Experts of a small language model.
Experts: 192 experts in each of 7 layers, 128 SwiGLU neurons an expert, 3 picks a token.
Below are experts of layer 3 (counted from 0) of a mixture-of-experts language model. Rows are named router (the router's row for the expert), down (a neuron's output weights, with its number) and show model dimensions 192-255. Each number is 128 + 32 x the weight over its row's rms, rounded and kept within 0 to 255. Numbers have three digits each.
After each expert's rows: a language model's description of what the expert responds to. This comes from a sample of Wikipedia text that the model never trained on.

# expert 55
router:125099129099107115110122140048122142152130074157157139089181153073066141093149098122120122099078129110090135147097141149132146184103123102119098127246060097137147119080127078159179101151136134
down0:250131108079104153140119167120087131121142095148165094120103121155141172065150122122116163169128128116157129122106151157100129187166113178187143130173088189083189099108133162144107138109106128
down1:105120056075074116070111136131063155094126104191127109172145135161082084120118107139126157177111186092160090156148143165129116105156120127095099139165119165131124113063170150155119135162140191
down2:063136129130133107147061127171121113141143101107109183086196089113113128118077130141102195191103139064168110171116184145159184131101067143143113145131216156123121149153131131081135135098129171
down3:043154101128164103139144170132069134100134153160115119142133121134160102121133105129153106115109174152074133151115179078098131098133165160141203131154104124170198130205077106180121121203098084
down4:109151122128146156153150104115187098091113140097076113184152137145102151144082119055164100123126138119048129104137119116138120138151145187114109139139117130173151146142170092131146158188130156
down5:114126122135091141055106117102106154117123138151115181132118114132101103111140146151165094147193135141144138170096118179136119110124072109154142103075173153091072123101106117091145112058145076
down6:160126184111107125102112186113084151093162156175103149089074067141158080161116146120110180179133098178114111120125113117170130132108146098120037101170130136118136107166076132131147205148154078
down7:105111117198123146163119075154153152142143163111163098124150104129090102144161147124131143127111178183144116145116121136112165146144180146119049138074103080078176111101094097135134133113181091
down8:141100156127153172200141138158121190105134158148129096132141161137124131126141140142096117090160124188109115144165079114123189155118109114120176091113127155109117087158111152107171173116087126
down9:088140178159144099117112110121146102136083124094142122145107120107142204126095152118094193139066145147114154104048074088076186113124153156155148116094092137095125078182158134180048104099132219
down10:136105149100161091049123144153132059163107111097100186094188095090117145194105122123115130096182098139106098134064175104083099057046145149086141124129113186126131161085119101082095139097157168
What it handles: Individual digits 0–9 in tables, statistics, ISBNs, years, percentages and coordinates, often following a space, bracket or sign.

# expert 7
router:043122119089084140154145222140122148127094085136070163119153149118139090121154123133122100063120126119128134136071083137116136110166189133123112079100098099152168116119103068136170118118172147
down0:142153090095169133129080098153101102072114141179104152076067122109094137070108137116115041089137146159155151107096128126129142123087110099101163061093121145164136157115072087073190118115097175
down1:141086172119101165085139120148143091139158093202072131132139098121169110156121116124125130088184145124147156196068147151158101159105155186106150095172109129114110102127113085140118115140121165
down2:141123107082181118132113102138140101102131118099086137063151116107135103127107109162151165122162137145148093137072104135174109164163170158122180085156104091129133102095115071177109116078107201
down3:110087156171130107104083210090127120142148137144132136133137153134125084155113167121100119161090126084114157101169186075109105151087117182091095122110053156119118078104109171158151190150134134
down4:144109116099103112143081119125185165079089155128135152108142120059141107116156160117183147138067108110159143094112116130173174118094178213142100118096202139138132106095079156131117099160105167
down5:125169113177140121124106115133151112162156120126119112121099144181112149124116212133113167140143142093090068118168100118109141194103135129148078148139078197113085104096176124149153128108136110
down6:096114138156148139100167198112132124147164076122108104064177157137144140155112136169142152096155147200251089138099148142091119134107070092071129084072111074115113139187120125151149096110104129
down7:098125157133168154076114121127058095130087119105129179108144158161129126117100118109147152102151133113145064136208095114152105143131092137146134139082081114161131098062133166139139117136098158
down8:149120148164140142208093142145127116158091098135156169072133114112118089146148100091118133107163152103116122144117125167130073163083154123139111147089085141130164093170128100044070130133208112
down9:082101142042156139144097157194143103138147120181111134154148146118140131101086116131150160168152131190147107090052123131121140066125184175105173098130139099129227140138104108109164114112112177
down10:086087114113197116100132158226090146154158185085099143183122109126132127097103132083174097101174119131143202137095170174154066073144160134111123123110090084183147135144160155127119130060149135
What it handles: Capitalized head nouns closing proper names of organizations, wars, awards and events, such as Force, War, League, School, Trophy.

# expert 43
router:119145130086020095075114161139126154110157090114070122102135112126105165115085153136126106083121143159083097125107128132096129154143139136171086052176091141157143159114091139162188150085130117
down0:167135126050121129138178073133125141094129100156162095125091152148146127139160116161099151108153182158138157135124158131137158132144107144135129115071145178092038099169098120148123109135125082
down1:077102165141139136106113152118095117098172073122125095103110094129123106082158094113098172157146093186171112067148130136119080116112163147109153148184135109152137100092096124153106197132135178
down2:121110097139077114057117158194144110067165178172136073126140080111120139137151111095183146165087144176176135128093151134164111124131153130129169122105132093163149178122150195147073111133116096
down3:089131117112157097198137112089124134147119122158106106166104127130188115121136145113166092120173146072120156143141177189184072083133144151104135145090115158087071104142168160094107139102139112
down4:169127122110153158120075105142134155099103178152189148128151097138173163146161115159117193107169140145080101082105145142144144046139160092120157149096147100082132139124113083119142097129152104
down5:169161127121161056102094145114079094148112139133186129111172174166056139111149143096128119113209086132169145130086109149133143123157152114072120146118088158135093175165148192106126159065166184
down6:109134197119085074142147160136161147144139126091129071169125159134120152137110064092024137171160140085102186168105124087120112123147108174211113127141183143155083121145091052121189131136141121
down7:150111130148111156113086107155111110128144132197109120089094127114092077066114099157192158110147158137104102160075165109184166125062131106080116137135143186112109131093164077132114093154137150
down8:088145126168110185120111122128138141109151110109087140170118163170147150102092102133148156086188181177172152174217218091111125139145089202071119097154088166102079082137145095104114109115134144
down9:137128105158135031081094100135105116107100111137141102093159137099113118120174166115084096162106109154104155101106099119121128134128102083116148106116156103135161131073087123150193157097135114
down10:140096136176129130135126124024104159132129115158127086122128119154113101165114114110170128174122172085148128169120143094157103159113111128108140148094158097153136153101114113164075182089140147
What it handles: Common nouns and particles in narrative about life events, such as death, years, home, died, out, up, down.

# expert 32
router:102133123136124070148162140091087165112100113086176137089128112101118192122142101103130117116125143139133145118143110154105153138061072152119100091156073118189143161123103143144110145148156165
down0:168134084131104123120090200160140141101098119119103178158135137123183076101094159127144105110122087130098122073153057088083075201131120141067108135115084100138109145104079132158148169098122133
down1:070076169119113180168099136089132169081148107122116119102185100144112088102192165118137165165117196162124136096145177125144113088142104154160117114121116173147093161110109141162121148110125157
down2:133131156102118088135163088141171118086139090100178101072155091149139111147203122099164122150099055122154125120125142195155084144138096154155150131169086065105136110185172151156136171071136110
down3:110117143150099111154110164098114103109118135138136147150196128036072070147093135096094065128089100157197121131085097080178109111099168146081137136097113087072128102104115139116115077085166146
down4:190108080067154106171218141113124120117142179103131142155064159084133162176096153143112109145160125116060115120125086116117123131141111139107141164143124086157146102093144073084072103125163154
down5:181209147140171190107101106156136120216142087123151122129086068141130082167109141144137155177175177111121137136148125121110109151109103167121141130095116143101069098124095127162113110111102180
down6:093065086092074106103078133105129115091067141077146141128148101073195140174110124138153132122071081126149129143122176152169161149071102188180166136155083118151109096184137172115086173095126140
down7:058102087123084083100103158145096107146148114098140190176141099121153135143121105042146140147138128088133150083214183078123169129177175172093081129067127118123144158158186088141136112108143145
down8:123161135136158090110113132162157133110113201138110150080089155144150094107101107145055082141143106144175075149174127063109110137182144129089112118109148133173109103114149155142132169190191112
down9:101131115163117082111092110143110122079107137090159158127108081109182172137174066109141099119149166138136122095147138173106130054114119162159183131148093099182130130112138201154162180121122128
down10:151156066109165104079122122138104143153058115119137191173163107163148129117191162137119200091178177076058111101131090085081115133131095147150115096147134127167097113093170081132158190119112141
What it handles: Adjectives of size, order, age or degree right after a determiner, such as first, new, highest, largest, only, former.

# expert 10
router:095123120128118110090122149096083153114179141154177059073149146074104128072135159102115080150096130108152101111103118135134172193102126126111113167142085131199159118086134156174106150064088103
down0:153187117120117098180136106121136165106131098140140120152160094174087179129123135148127167132157108103152133062140131114097187133149140132123119129165151077108108142145107092119159090111077159
down1:177089116157161115134129098108111141105073147108093120115144118046159082160167127153121102157166124169156138118179140124109207126163100117151136094131109118202174110155141122136065092069083101
down2:120138098152177115123113125121116132110083150174138074107147119103116057128088166123102122144076118142161054136164178061119125122161082163194148147151116086091097136138122140148155102171155134
down3:094104093118121127148119149138121099136215193128111158116065123109143149106195145076107113166186112146107118164166100129144109095145117131096121086171086122063157167171073102161131185125144134
down4:103158119159175167077118086143082088151188108151142106127163158102120154120107174136083149064178146124199163125073163096142173085153143086113198166077144071147117150180122176107090122150104056
down5:133198154144115104124107146124180166150116132137140123086068148147157050155135088156099128167135091115061140147148074072239115123095093179104138164089091170123111093133135046144143090146106153
down6:125163099084049179098124120179152154171087107119145121159097136107144105110120119117123067158147124160073152147173165162147131150125102092142113057156137133133153124174149233084111068180136137
down7:135119165084203150112180105106092149082086062109151128138137097152116168109101091109152094104154123038155124179087117189106141148134129137093067106181129133124140095105138153135118098114112173
down8:114137107116136119164118125129195142103132129129122145139079136123114117152144113114161130170108109090052099145139092141145118095088135149116147142131195119159156142035116132166097158121121134
down9:092094127133081148119163127123091120087102135143148178123090114097119112097140165096115161141207096149156151148162134168113123148202089119099127114150180177156169163140093135156187115105117150
down10:093111155123138144118068114045139212120158168115163202141109106132106084099119108121188104085155113140121124133083088070131130066110077160121155112148160118087148126110133090150181075162180071
What it handles: Short consonant pieces starting a word or following a prefix, such as t in de-t-achment, s in de-s-tructive, f in pre-f-ight, ch.

# expert 20
router:112124113105111127086169178132150151088075112126143112111121160120116200123149104087095096148116188147129147131145111159108125148085087160102106134167122118212146199117151112153152161132142155
down0:133110087195130073149127190137151123088129050157072123100148097122169094087155239124114186073122077115152139113179079090072131162151129127153133175091136080076130104119143164143080166146115108
down1:153099109144144147109136122156177141128213084137131102077145158136137136175152156097166096141136097142117112117103082099111115129099146099029080102101143090104103130107128165140153191086120138
down2:123148075071094153084148172149168083110132133076110122138121192148154115130145167150065151068120132063117162108090160130097129107165155119111139096149143142156076194133075106163114105143136121
down3:107154105110187152100163148133149154156126143112113054111124127136132126116119138104177105128176121142191095143162145130159026070180161104175151128114110122156198198128167067211125132087172099
down4:081037106162145153093154092138158130097103102095171146093125144110156092175112145118120064102158125127135133172080077073162172136053120098115133122109097094173105133067151134126101129107160149
down5:148102113151074087103138138124151170141147073117157070086131196132118138099146093170156153139099110172189147096120146110071165142165240122140130145119177174155145097128096088117133099145150123
down6:166112078144136213084097122086142113188168115104098116152172099106130129129126193134160138113094112095118152080097193167147103176149141122171101085107162164140152176152112137171068135148164090
down7:185147155098127115081139128145170131168102186138173108192107186230111150069150068111154150133155150145128164167165099137111067139187069131129094107128112103164062175123097156160144110100170091
down8:155125103152099082149155136155079162198081194107128118069171131090113149187181160154165125096106059161078216122111174121130169151121147096119152145121092073075120132157118143141111118110082083
down9:152120121139123147112143099099141183100189191154164122118086098129129128167106143101143093155107204127190091165216093198135091103163117175096149172107144151122105099097128125128107175125071122
down10:074097123120061145106084136098135113190169081102126148112119063136117151135153113111109197182140096144068102088119139132083213180198159121105148106098134108133134147115072112109129121131155130
What it handles: Adjective-forming suffixes and whole adjectives such as -ical, -ive, -al, -ious, public, social, military, as in surgical intervention.

# expert 58
router:130103090160060100120142141056036158093115106139120147084081141099079110101127146106097093118101141156081135136150141171132141142108177087069094151226089136110149195102152132145129131119152121
down0:183107143174082123206119202128112109086159119150171124118091149061192120112101140157142141110137107176149123097156128117135130125120122146076107152139176106133131110135116098181083048180127128
down1:119140178148135093157138079093104101197164131115154134063150100131146135142147115114146089143075097135112097124172117131132100173136144160123092168138171159122117064095111209133149128178101138
down2:109127127160116105157171135163157156138164112118113143166096211152185167093086142124177160143105119138135138132144096116132178186131083129075111103139098097108168119100047136110113158090125156
down3:111164067162126147143185143127156172140182144139123081119072060126130159132121174075142126176097140127133163171126132162122153136105156100164091169135149095058139116161100063172191137116046121
down4:135148116140147104068107074107089076141138094154093135171158147126088137123117106104118154138092125105110139164100079101066083078168154073119178090114157113129147084118132167165175173063215173
down5:093123116126151178146075100073136109152103152130113135079171172187101167141169108188101128147170128153147179118120161106136143133179084123119118154151083141126173111143157099169155133114154150
down6:185140140096085148086081126032136146146102125142122192189113095154070100094138120081086171160123185139126136167101141130140100179093092175159167090143121133138121139080162169098098190135226141
down7:140146115081148092139124115094148133142102098131131111141132131157093168138140178122171112135142109114137130088115085153160175170150151100088129118105141149145139144086114164128147116184170120
down8:143165177126132158089142126095120154115104155148106148146140155080086163115098126108114196149173138149148135144142165156107113076162075182103083129133157125150120118118155129098088185153133135
down9:135116169131072106156131134164204137101066163118153107123123111185139070085152090132082095120151149098103152082096105120150152136153132139111082060117137129195114152160119092168145073092151116
down10:145165090158171175129129215089160171139117129128058158096138147124116174121081148136108112084163147105157160053114124092146127105075103131130156163148171097162148112075093112115154094129091126
What it handles: Plural s and final noun pieces like ments, ities, tors, ins, e.g. documents, carriers, incursions, facilities.

# expert 42
router:099124125125096107135177151129108154114169091131139114113115149090081153115117106144138113085099136109134112147153157125108149138163189152145084098168095111154138149114093139197153094193117123
down0:156116102103166112138113141136175138114167153156070190102177178134146069130133155147171141130121117151083134086120179101096126124137140132112117137173088121179096098136155047108105100097152120
down1:187141064159053134100109113103122119100072123096133078152134117187113114067120172171170152161104156162157131131072104152122128103157139138115184163118130088173118182165184135101125144158171169
down2:094103132163151105161154124154149122120195103190162154170108124098123109158139165088119114135120108144126173110129067113113137110126107139118169080117113155123131065061181117151096143090149139
down3:108169069158089098031084103079077143123068164129164175158131076130116157120126125050078115139107144128137138143163140185178162146091102112084159107146104155087138128079156161111138140115060112
down4:117111117119096133080123125184149085137165160118101091079105136150135148135062130186159150163095188113142111111138084100077066146098129148116129134128116124114131138128151055153141134137098129
down5:140205201092083114140121132129149112134127119118139097139184127044198105082107180156092118125111112238136125187115163103131120052156151109080061157125175070035157111197164100100137176149146121
down6:200095170092146137150064097157134138089145123115127080128170141059153166131129146126088113155147093176085205115119118062112136119141113146083110124156131104132107142161108070096129056128185124
down7:135129151064120141062160149161115129121109123107092088144096139069125083125144072186080131160142117096078108116091136136107099106110094178203180139164098095153150163105109183158102138147156143
down8:123077107123115120172128147111097196125129124126116130116094112123136080107146175074138129103147160133119073102101102120160096130100134174098154079118134126182142197087109159107087158166155196
down9:125171186087085108094148150066078122115128103144070103117152134145145138138171138078113174153120169159108111189161121136192068172116154110126142170099100124100109073165124090158098109145145175
down10:109142146142127128100072103163155153117149109127103100088136144162114119159070149168126174089121148117180130151106065138142126180201105091142112122101129126164070075136132126137096109124108124
What it handles: Past-tense verbs and participles after a subject or was, were, such as founded, published, released, played, made, built.

# expert 38
router:112171082119089115165140150108106147093130078115071153088188131118085159103138069064048097145131187082107151128085125132141208104137150119153108097110090065129160061097083120140178127110102122
down0:194078166052160064122124157145103107174078076086079156183193111181154143156132175163051150145137162098175101127152172102110098158213123156087084104133120094112080153164163062113120128111117139
down1:159111121191110121118149121099135129121130118131154082119174124128094050162128143088071126128115114110061133144173155122150154157154129112140083047106157133122180120136116110196097197164071147
down2:143143109050122163164134183136108117197158109018143123175130121151124149115108126162180168096093145149106134129162132188105147114113164158126090170150117145148142161136125122179104117178149082
down3:116171090102120166128090123157130134096124112129135180073171134156078129077112113184151129080084158127175154157117133113113100111127110178147133179118127116100074121092143150161140063120162104
down4:113096099168124075109121129134125111171094127113106088085110145111166104165156106076139176151103126175119127139152091155093139198119146139145117182112112090130175100144135080078123187136128172
down5:166098137097105168112163106146132145094097099144147126101137125151100125086152085147158102150094089155021163142116117106168157147122152116143107088121176102108113137136086164138178105096185083
down6:124125108159176121153083161131108106108147151029165148141179187146166120165100085119121132153134118131136157109157122148153116130170087110126149165103101076164147101142146050152125139182154131
down7:134089083130146145087095165183098114083149149151157140134102212096154138062145080140120192167093138160118128181158116116066117142103081197122128124153089114131121096081109146207108146175139120
down8:126122116113080150126099116111114152142082164069209099126151135125185130128102057140083134158120123098093141141137153112130125132140107110157076050137113095097105137162213155121102092147087118
down9:139134142161129125155124113133124125116186178104082146138133147194143067144154148166125085128086085127007109160117080117113130101166074088133129063105076137107136137147106127092084121088084131
down10:102204178166162110211108127131150100090128097157166143090114104148174153144129152179154106139065116179069153085120184093103137105151193143151095147138090121115121110176136159099150101141132167
What it handles: Inner word pieces like -ir, -air, -ram, -ym (Hair, Pairs, citalopram), plus digits and prime marks in dates and coordinates.

# expert 26
router:111108121045086045114193127111131155109138127141155138116102110127114091100087161110121123100106160120146134141135125211130151199161111127123104091158079166135133202117089127164079141116107131
down0:124101107172186133109142170140103092137128099127129133101169073190122140162170131156123171105116126099120139086126065128085060156131144114115148178087147144090127059152115145106143135114195153
down1:197129117029071184130123124103139150137143145145112161123148157123105148156148152185099122094128135129132062170097124127143139118142113109111162084136094105126135084169112042204160161133110110
down2:093139154073115082092157091158118172127115140143101146103139087091172182098150126131156228164135149141175159068113079161115117123105133170123152113062167090132127166117122131092062129134144131
down3:086088126159146101109122127109076147113133131165101127093167119113132135142113029142146111081184107116149105146120106117119062168102152101123146185108141106139139109066132097138155153073144163
down4:136105096168156137111088159211116122074142060134141088150116116143144105095147068148137078115106071131079184153140130105133092162105127169105103187125105162123184094145128146126152167123117166
down5:152107121134136134147159162142127102101150101170154062121062172133120102134107111160055169132138156137138144101098096110095127094135181034139128136136139043118129115192083132051148126109079111
down6:109112138189110125137163146083138111113116089131134086107143113130120116153138113142049167146121173098084141067109106109152143158132125088183074169110135124106170120077146093193104119110169162
down7:115158105124124104153139117134122115115125091105153097172137101143097152084124117135136123161193083142158130142119103094123106157130168128130110131078145130139126075128203181088128127106125197
down8:142143172119106104106103086126180153142137106110073152178100141162055140172154157112103102139126123106052158074092168134134092098140140122125070147121132133109207146168094190125195139127071109
down9:147141164116167102120156140162180152135116094171120124133139082147144119159082105143133163137130126138085052110117135149198121162148105108106161140140108123128089145098112084116077142132176163
down10:193150093185094125112096128101134135083117123109132125150094134133136097139101209078143082093154078098131114128159168089077145133183113135133067113093136167048149140153155179158079160166103115
What it handles: Nouns for a person's role or relation, often after his/her/the, such as teammate, son, actor, director, nominee, historian.

# expert 46
router:123116087143107133093117144084111147110170077193121122097143124098103140096124097102128108178080160118091155170151080116081093118104073148066099139140130095144173129093100110165195075160172150
down0:185130157069115139149044169160148141147128067177122098172165086087132097127102122113103131183158106154134110091132121145138121145121151122123113127142092131124124101114191015126135124145153188
down1:131106152158134200119113162133111136176154142117180100105156153100131151147111139202149164179196101113144112153151092108164102121089061127162152122091151118115243134111143139177101109158133213
down2:085158121089115117124131165135153042111107108149159100091123091159099129191119052116132103153144144158105070126145142150152091200108153118152099079221090149103118139088174136125112092112099097
down3:147112139157144121118138133193126108139107063185149148134074193124108094157116125118150103145156143159103138075208139123141109131125106101080091091122172071129144129134097117107063114141173148
down4:082135121159174117087156154086064122134116083114136081122154095092129145134138117097148211132117110129088179135112110131086132157109115129131117207154152116082087138161170110105100190156092099
down5:132122117122095147141149197107139137155117154147085149056084103109131093114104116094200110117056108111090145168057123116151087101087146104128151181170124141096135144097136073136096138123143144
down6:175124140188197114172079172143086125101129067132205138083136147126158156145135083097184160044183130130155152090103145137109135175121143112075160113114051167104095098180087128138162136128062103
down7:151146149076125140137096121158148107124070092142129114171103117160164088140129082118124132182146095133129150075168122074148153118162175085130113043099111163121148116151104122109093099156058193
down8:115140101072145081129081181129135118115119118132115137108156108056116118140146159135112137070131123102136146177110129155096144104130126176133116143100091115143088155122103156099113124170085082
down9:157160086073151119098087169168090093106168137124125161081127127136077152148143183129134151146156130149084147174132124128143161148141174173163163080128138125093185081136153161136073174090106104
down10:103168151128114097117105223189089068113163140152101124136113126100093158108145122091112149109138094140116170104107126139112178161153142139078166109129093123114112099153114138136153174155162113
What it handles: Pieces containing x or um, such as proxy, codex, Aix, Xbox, maximum, plus dollar signs and math notation.

# expert 28
router:127116089092089119174128173072126156143147113135150151091157152098093116089112110091108096120099157088110126149146088169118173155120144141140088098155085153148162117090120116165137095172140114
down0:134141147062133193156069109143093124183096127169109169138175134098132135153124128108081128151145123107168149141114104118120147111100132147103108083126145129088102068146160054170100146113115156
down1:152108113135180128132181162166162143128097117087173115161171126213131144131126154175124125108114104154159102093074145103168167090092175150094110128107169112104142098112161114038160083113107119
down2:105159106114135100107105111176046100148117090114169092138125129113162177159072110179081147143057145139169072129185094164137114124136168145153120148101127185073114175101168113103131183153162123
down3:165186154112111110150096126121110096185100091107138148180095098152084128101110081167075133156090180144100139159114142163117158145185118122188107130093174182151076100087122094096114073091159187
down4:130098146113109167135120088142135174141129104113119119130159232119167156136126141141090143154132188113144092137156133144156134132097121157122174099145100163158126083138153134174142108113137100
down5:136138132110110191112173146129110111151104096134114078133145134117115102064110117169078152073131120151149184078096142153166140141085229100159074168153111097081076144108115142110149085123113094
down6:107142123127155125156202161149156122124115123178114089144179149084192062181123135138151105149152071118164146129125082172089130162160133174111131124051151144098128089148043117128120135134049097
down7:124165101171132139112181110152140149130112140139146142091169148187130117095142106118122147139140122072150136090127113092196123115217102160092146148117185101127184105129152084129117045158111132
down8:178115119111146164088059129174110089105071099101140111138136130074184179082124092084132101126220120139153087045149176106126137093104179150164123071108178141135168143143169139129133139118117165
down9:145122111146164109165177119185102203122073107166109136114166091101116151101102074083143168090175104090178164054144141168127080124136148105141162162134156112131091143121174096161127101104139143
down10:121155140112136141088203162122098087152130109113160130128227098131140107171132125119083105114130148145206140188119105137182157176104103126132120118122145167129148180152110075101139127142147152
What it handles: Spaces and digits opening years and dates (e.g. 2016, 1973, 2018), plus nouns like part, entrance, extension, debut.

# expert 6
router:104106121076105057160177131138139133108137107128141133107136107119097097117111133116089121100130147079109103098080133162122167130169126094158108093127106103148143175116066138147138109126162116
down0:133104126063166156152142132152157076172123146162118152145108176134127125109077098136153063118048114160133155151145189131149084085161100146083085153198121125230114106136088144113154114161166146
down1:090126145104121077172140126079105110148115118147115156098171129129149114173130138167141121171171117078129149114083077072087101078118169152095137137142090146087088126135087147140131138153175185
down2:149150118097100136118086170110121116133164115072101102106127161148164168122098058057094098100111115147170090128067147174149153098148084125156161153154159100127152122104124180119114131159103156
down3:081142072112147122151144105089151060095120159082185148110158141077091200195137121182149127159138133126112119128125164092118174093167191176188110133073172136158125106135114140143137123112090122
down4:102151119122147147063163101110124163202120133113130179211119128149106143098167089175107178159080189171152067139117139142144118198192099071195064134114104102085107136170145123168087069159113145
down5:104153125076157098132088165120149121150119198122150087146157116155188157106122087168166140118074056127111122154139157186156085092148089141143149133136127105157104088092142134152091101129129139
down6:141147137156167133154146120114070098187114081146123107124175111170090120125154112123152090183115120117132188108140109102135133205077143136117103131137079067158146076133089148125128143154090132
down7:080147117092191148163143076147176160176078096180090164043166106135154107087117106130123179167161103100119148115112114134124197117116183163091116103096111168154100106132084165106150141098163130
down8:185138151175109097111119140112086089175158090157161121131104092156044147171202089209103144131159155116160162145143085082151101142122146098089126116089123144144079087154088167107065065171134107
down9:082105110143137210095141139099101139086113097116137130083136100127135123106102143152122139114167100090174115151101129083150209170084105137114168188151101128147118126125076157161142175129123129
down10:105099168136139116081130126078129197134096138149151135101083103122099117132082165088190127097182155102117094153170101100097154079080151104190102140056147201108083137131139136196178104069113137
What it handles: Capitalized title and role nouns after the or a pipe, such as King, Lord, President, Minister, director, often before of.

# expert 30
router:130136011104088129139203144107070170104118099124121111108142113116087139083100114129160116101109114131159155095149102145145099137157113175115101149163121119161172161100132122157158112118136106
down0:120143102149195107137116160097134211154184065141075104190149135136099091149148070182121121147119093103125131125167145103093154145182130107136166156069145142160121183063159180143128139121180153
down1:090129106145143166139165097129110127144129168118082176140134129116113189074114097152119166150119138139087129135134178162141142100119109194168156133132096140120124176147143167111121144100099120
down2:156179186127142079103153109163168134158090085155125125130177082201092174103146113190082151116149148128145129111123129132164134114146135193208065119141115190120097137136101128101096110153129151
down3:127095083169139189124082178150170101131102120176103086144173113139180121213139087102072122166107123137152091091104171120059156130101181157140064142137072125125145133130100153110177127135141087
down4:106165118082122116127102132131112169134138114136140168121102139209175119138150156164112161131105122160181087108202133106233160132156187142160101100148145176125107080159125151130175140104092141
down5:082099179155108118109120082144114150127125144094135121118115130095171158108147157115106090083205086118233135158121127166101112185101120146141167137173130147126156139156130121042098116139081183
down6:120073155121131126073085122095105117058091162160124132105109160163138122157151109156159163138107149167074123128168136135128156128085110132106187101113140158076085083193087149106103171139103117
down7:150082092126166142093084186220146064096089076089088114196118122121177156167161111099088139139134101124159172113146078149079086173130157129084081129135123135130152150101141167154125115180083193
down8:089137112137158093122091105109138139120105135163078082106130099115113097165169077109105154200132147181113116140185116075155110139113070162189174129102110113116125148130124143156170130072129087
down9:148113142163127131108122149200134134136120220116123108110141124111108127146175137167141076153181073114086093102103137062142089123145209170161129140118127147073183140122079148093127138111114147
down10:113125187081060146097144127102196158093131108134099142149132143149159107117178142139054198165148215172143105175147092107148148107120180120149087094116120123053105124138123171161198116090140158
What it handles: Middle digits of four-digit years after 19 or 20, as in 20|2|0 census, 19|7|4, 200|8.

# expert 40
router:109144079132087099128191140117161152167121119128098151090151147099096146070135123101090107190103146121132121098126091185148143194134191115108107138165092178164153142088130125185126111099100136
down0:126164077163162129093106145117083195085158131122109099120118099131116101141132112121137114142136142100170165187142172129170119106142157105140140144124143103165054087112138102105113131151078109
down1:186165136137140132074121116161124162106076100109171123124178144189134131154123102136099124056114144082131096093088160137155152147204120085110026141151165092101095178189112189127152142180072132
down2:065137077145111123146126112144074148121146136136166153177144114096074148112149099184137146128145140170180103139111140095137142085146089146106148106139119121201121103084162203081110130204131161
down3:123081122115136164057104191102204159102094108119152132122168139156124087177146125125124116132184104108148126085122155127181137086159073134062134067093153103104180108164088159140139188110096113
down4:157106162170148124163133159114152111109159119143077105099122170095118105149133125070031107121139165126192035152090091036168142188136192120175099103138144113087141120148074149110122046103125176
down5:148096162203161095131177058144171095098121125121117114152090140122114116193120118071076165183181128161090133091152134123126120153079131135127107147123133172113167132111074061141221186144169136
down6:152156154095115163105159117195157167078129147094100077110172155151119145158178077109150123123121138105056136161172151133117141117096183164148136076117155107170111068086145143135212167119136138
down7:128147127123072148117197079079127221168118180110095171166174171170166118117127175100155154158147096147131124133156125107147070108128072103122169133085086175139141093085096073102153157143119110
down8:126118161127115129114174170113160071148076154117130153128127132153149162175148093082109152165089119149158147139162093167116135124120177126111101123168152086103212124140152152160134077150117165
down9:136159110148168077129166137119121150150117093120068118090145116145129132120136107107070088111169134114127140154122110091144094184088184131156119131137145187138117138133109096154113121085092138
down10:101094095108110081120162159114127139127094133127156109143099115089117098146149134145160090128139208113161145064151087154127079088142069121101150196103118162141127117113150141119119162155144072
What it handles: Word-internal pieces like st, ist, est, St, ev, ov, iv, as in Amherst, Backstreet, coolest, Globalstar, Strathearn.

# expert 23
router:093108107107079119112150157142088166120127152187082142108093167133116153058141097124074091120069131094156125143165120123121135145134088178118110136173105160125195127104124128166157129173111167
down0:060100133083133116159125170056124109110108111156081118108178111111134136139107124106103087078082115149198164107165083106161097119183072118150114161141155172076105080124157145123129129169186150
down1:142172156143157094164099147159133117137101080173137101106151106088101180151059103222122155124092110133146142144143081097122071112097098158084123140112147128163118025089111095146093161120137140
down2:149129156148156070136138084056138115101124068130102100084189088166153140127124170131086132060087095052121129125105130157171196066114190039071151085155095119132112153192136132116140179167128118
down3:133090183114110086101119101073133130082160116089112141108141106156125136138190142091034126131147181079101144128116189132149176138125142106100129093073193162145152122166103132161136142113177080
down4:136099086081138124091130138133156144173129031156144134108164126090150140154073134148127092134111166135085179131138143126122117118150121165201105109158115119122155085150085136151125107193153116
down5:091182133117131128088130114111238134136110130118106141108109150162119190159078108159118177080110118130126171112141148142147182088153181086086176151057128151097168142124132096099158098179146138
down6:075140090163176094121146117096153151122130125161073165137164140098126124147110099132095115111102118179094129126135103133193107136111122160114170164147094133111151110125174125089173143101134171
down7:107172131116111109143105059124086125133171124142092118134123112129139091090149119164168165052087113140159155195161133180128144095105115167117110143098155153159136156133094185103114150137197107
down8:149158142198146132091108127111127078125146054143101136049060062103163104103145136075181101123128137122100131105050104073162150100175129059129151152117137156160113106143080134155192097131180181
down9:145080105172145123127162122109119148124127150142144113157102125150144172110177134136100075119140145111126093103121160107126122084075200192116103156167118122141109106128104117108100102141125156
down10:073135117152124067084109122106123154152101138162103125111127094119097088124129111134095084092134093072110157143107158139182137124188134073175179115139165145116175152110158117146165154136158122
What it handles: Consonant-plus-vowel pieces like ra, ro, ta, ga, shi inside Japanese, Indonesian, Turkish and other non-English names, such as Jakarta, Mitsubishi, Taganrog.